Experts of a small language model.
Size: vocabulary 4096, 47.6M parameters.
Experts: 2 picks a token, a sigmoid router.
Below are experts of layer 6 (counted from 0) of a mixture-of-experts language model. Rows are named down (a neuron's output weights, with its number) and show model dimensions 0-255. Each number is 500 + 25 x the weight over its row's rms, rounded and kept within 0 to 999. Numbers have three digits each.
Before each expert's rows: "comes before" lists some tokens at least twice as common just after its tokens as in all text. This comes from a sample of Wikipedia text that the model never trained on. Tokens count by the router's weight.

# expert 31
comes before: " |", ".", ",", "–", ";", " |\n"
down0:536460493480488516487561467527471455490461460468519496503484516520485522527507513538480523439546499524510486473508498531482533516493463496469492500493483513486492486534513519497506500478490504514458519495498495480522506527503455494491538516534481478513516554497492470482501484476508508495482479519498515498474548510481537477491490519521503489462457521448479497517542524493515451489526499531463496461491518491504500491539465520448453483457508477485559501460524473476512497498500495532508497548511540502515492491504480532480488496508461504530473458463499498483524467468485494502495472482514499478514503535449526497430530498478499497515464491497520507520465483428547467506492510504485492449535510486509501491547475470477525518452499462473470482527501493512529469527538486
down1:475519515514511467492440513555500471472475506460530498513490482490515506481468540467521496487485523495496528507529493519507520492509436477511499433470525529493518493467506496488471528522484509488530484444505445478485464465472528482503537480465477470534545539501492481478497573501486511496533489485531474472460528517472503540493509492502503502478505538519501500580503467491491500510497476467507523501522510496517474497521458513520471483481523560495516504475485519533525511460492507473513484467490503537515453473471519494511481487521508475501477468474471566494500494471476497532517505514476475509536495509522484509531515522513492503443528501483479502519499484516541503518550499495531551479497527486520507460533488499488488508470537508484503539483516553509527505457531514
down2:506488496497515475481468496524521495527477507479469437497519474530465480511485486518500477522520481512525497495499544474524496513526489491535515480498561487553551505510506534525517456464484477476517495456537541522520538458487491499530486487487515491496493519500529496520534513477468505474493465506544471508462503505519512491529546530492497482472495517478512556446508469509474486507551503524523522506498554471526523506514513508472520496535498501503514525492487503483507457488535534467520499492475520495515549465503475463484495442523512490527474529485489523454503514514448562531478478524502523482550488489524543515492522495532482465467479524506500462496495487508503505437508475454495471471472527472456517494516468513503468489479535509545455472523490499539486490485499491

# expert 20
comes before: ":", "-", "–", "\n", " •", "°N"
down0:485470529505471475484513520526521467494501510506519463492536524517510452503492580491474497457485490501501530478495518479517504522474486517464507477506477472489537495470503502481479519506508486491528528498480499514489457517463461453515506490486497464494514506512528521500475495528500534497517491480506547467473526443502517488482496493488453525494484551561551508524477479509473477516468466499528479546535490490481512509510474456466519498482507517547495475522472490530469500516508499491477439512453545532470489517489480491544494486484508485478470567541496499451505552496498476553492505553481529494464529506550479480493491471538491529485492492480475527510537485509472440540506518499472520498471477512473475481524527504529495531496475524517518520519532505467514505478484493
down1:496516532532513488543465541512540555489518490505483474513514513476474466498500481523508520524514509503497500510462472475544474481498505518487481502517533558507444493525449468484479486493527511459492514496476539473505587473489518486517504509533520494555492470472522513495479494551498484513480500517468516499523506542469460477493545506495513508496491511507465531460516507533454505522497506514481473469461483499475460487503523534510450515529477476508496504490515488471481505473541527490556500521535547531518524504486515457544508465502509477484497473479492524514511489457504449466462482432479480477452516491494479508508500467494508547519498495488541484503484558480513488474517525508462486466459447503526491512511511482479496526471516480522481524500483500484520492500503493
down2:538478532488449475501515510504472502509530476519478490505549530465475556507473537481546490481464523484483504504490510486466502525535507489523491513472474490477477456496515519507530507508503517497520484497510538494533517516526506526486508479505513503486465500487524484502503469468523452496509480527482494526515493552502499499509498497525485513495534476476521461490460468511487475468515489503519450467513442510480496529505486503510532508496508511525473472488526462542497484556536501493500522470502508526474517539435507457461473500541538486531475475489465501482487540503495528472483467507503461468415490502508530509492490544495538499545517468518539474475538498515472510537513502495489533523473481467540487537489530468508527434497472513521498516449549499512491486522519521

# expert 10
comes before: " |", ")", "%", " (", " |\n", "′"
down0:531502501495492488496465475468510516526516494493504528527503488479444522519501514523461484484484500499501510501545481539491488494511522535512521486493460512518467525511500494480497514528445485441477507505549515532473488500554486498515522491453492486526511484545487509489468554455504486503542490462529502514513505463532495461503534507529499521521439463501478494428488458476517524540480529493503500557528497489552513509433559514537500523460487449467518526493525506476515511519511480506529484545486485493550508476528478478483509497473536496499482500480487504516519488502495535506494476470557517460506467501492483509491480471509502522484455507487488501579496506538461499489517512493477556509500549499495512484478522510491529467484515499544524509506507507512506533519498500
down1:512522516477505486522469527483508518471501510465498523473485488533514472485478540474509523515489530468456507478451497504491492511510493522515536503495547500525509508506499462509487488525523473508551504526456531465516479503531545530552522486465493486447543491526497509552508501489502462526499507518511474492484492563488520474524519471511497522474531510463534519516502505519516504526489532485518539507466506472484543542485492503525497503521504535504528520476513487528486469523532484499533503478512535481452534474512542527541466503506487485537501465507491467432484505501531489507469558480493447485518505507499468514467474498463455501502516461551475487512521488516502489476498492515521499519492525475527540555535491514491462549532522484490549479457534496490524502460460482
down2:526491489521511495513524493492533534464548509510486491481493489487473474480534515494489449484532507529481547507481526501507510496499526504500434498513532506479485471458507452502435451506563527495514451506504492505497534493453520491491468486496508514486538489500500510510536514521484482482509487514507456497472486472520465531531509544489490474450481552510521512489454530487514534498528446516515491504504498472487531508514504498543527494508463505526506494493495517493526495529555557499494532494510521505489466450443476476462528514519517543518489498476498540487513485511513488522501473495537460512456502493491514524490520467493490499498495491498529486476508494548487453505454495456483511475469480464482530548478459524472502518511498514501541448488545522518448493491466524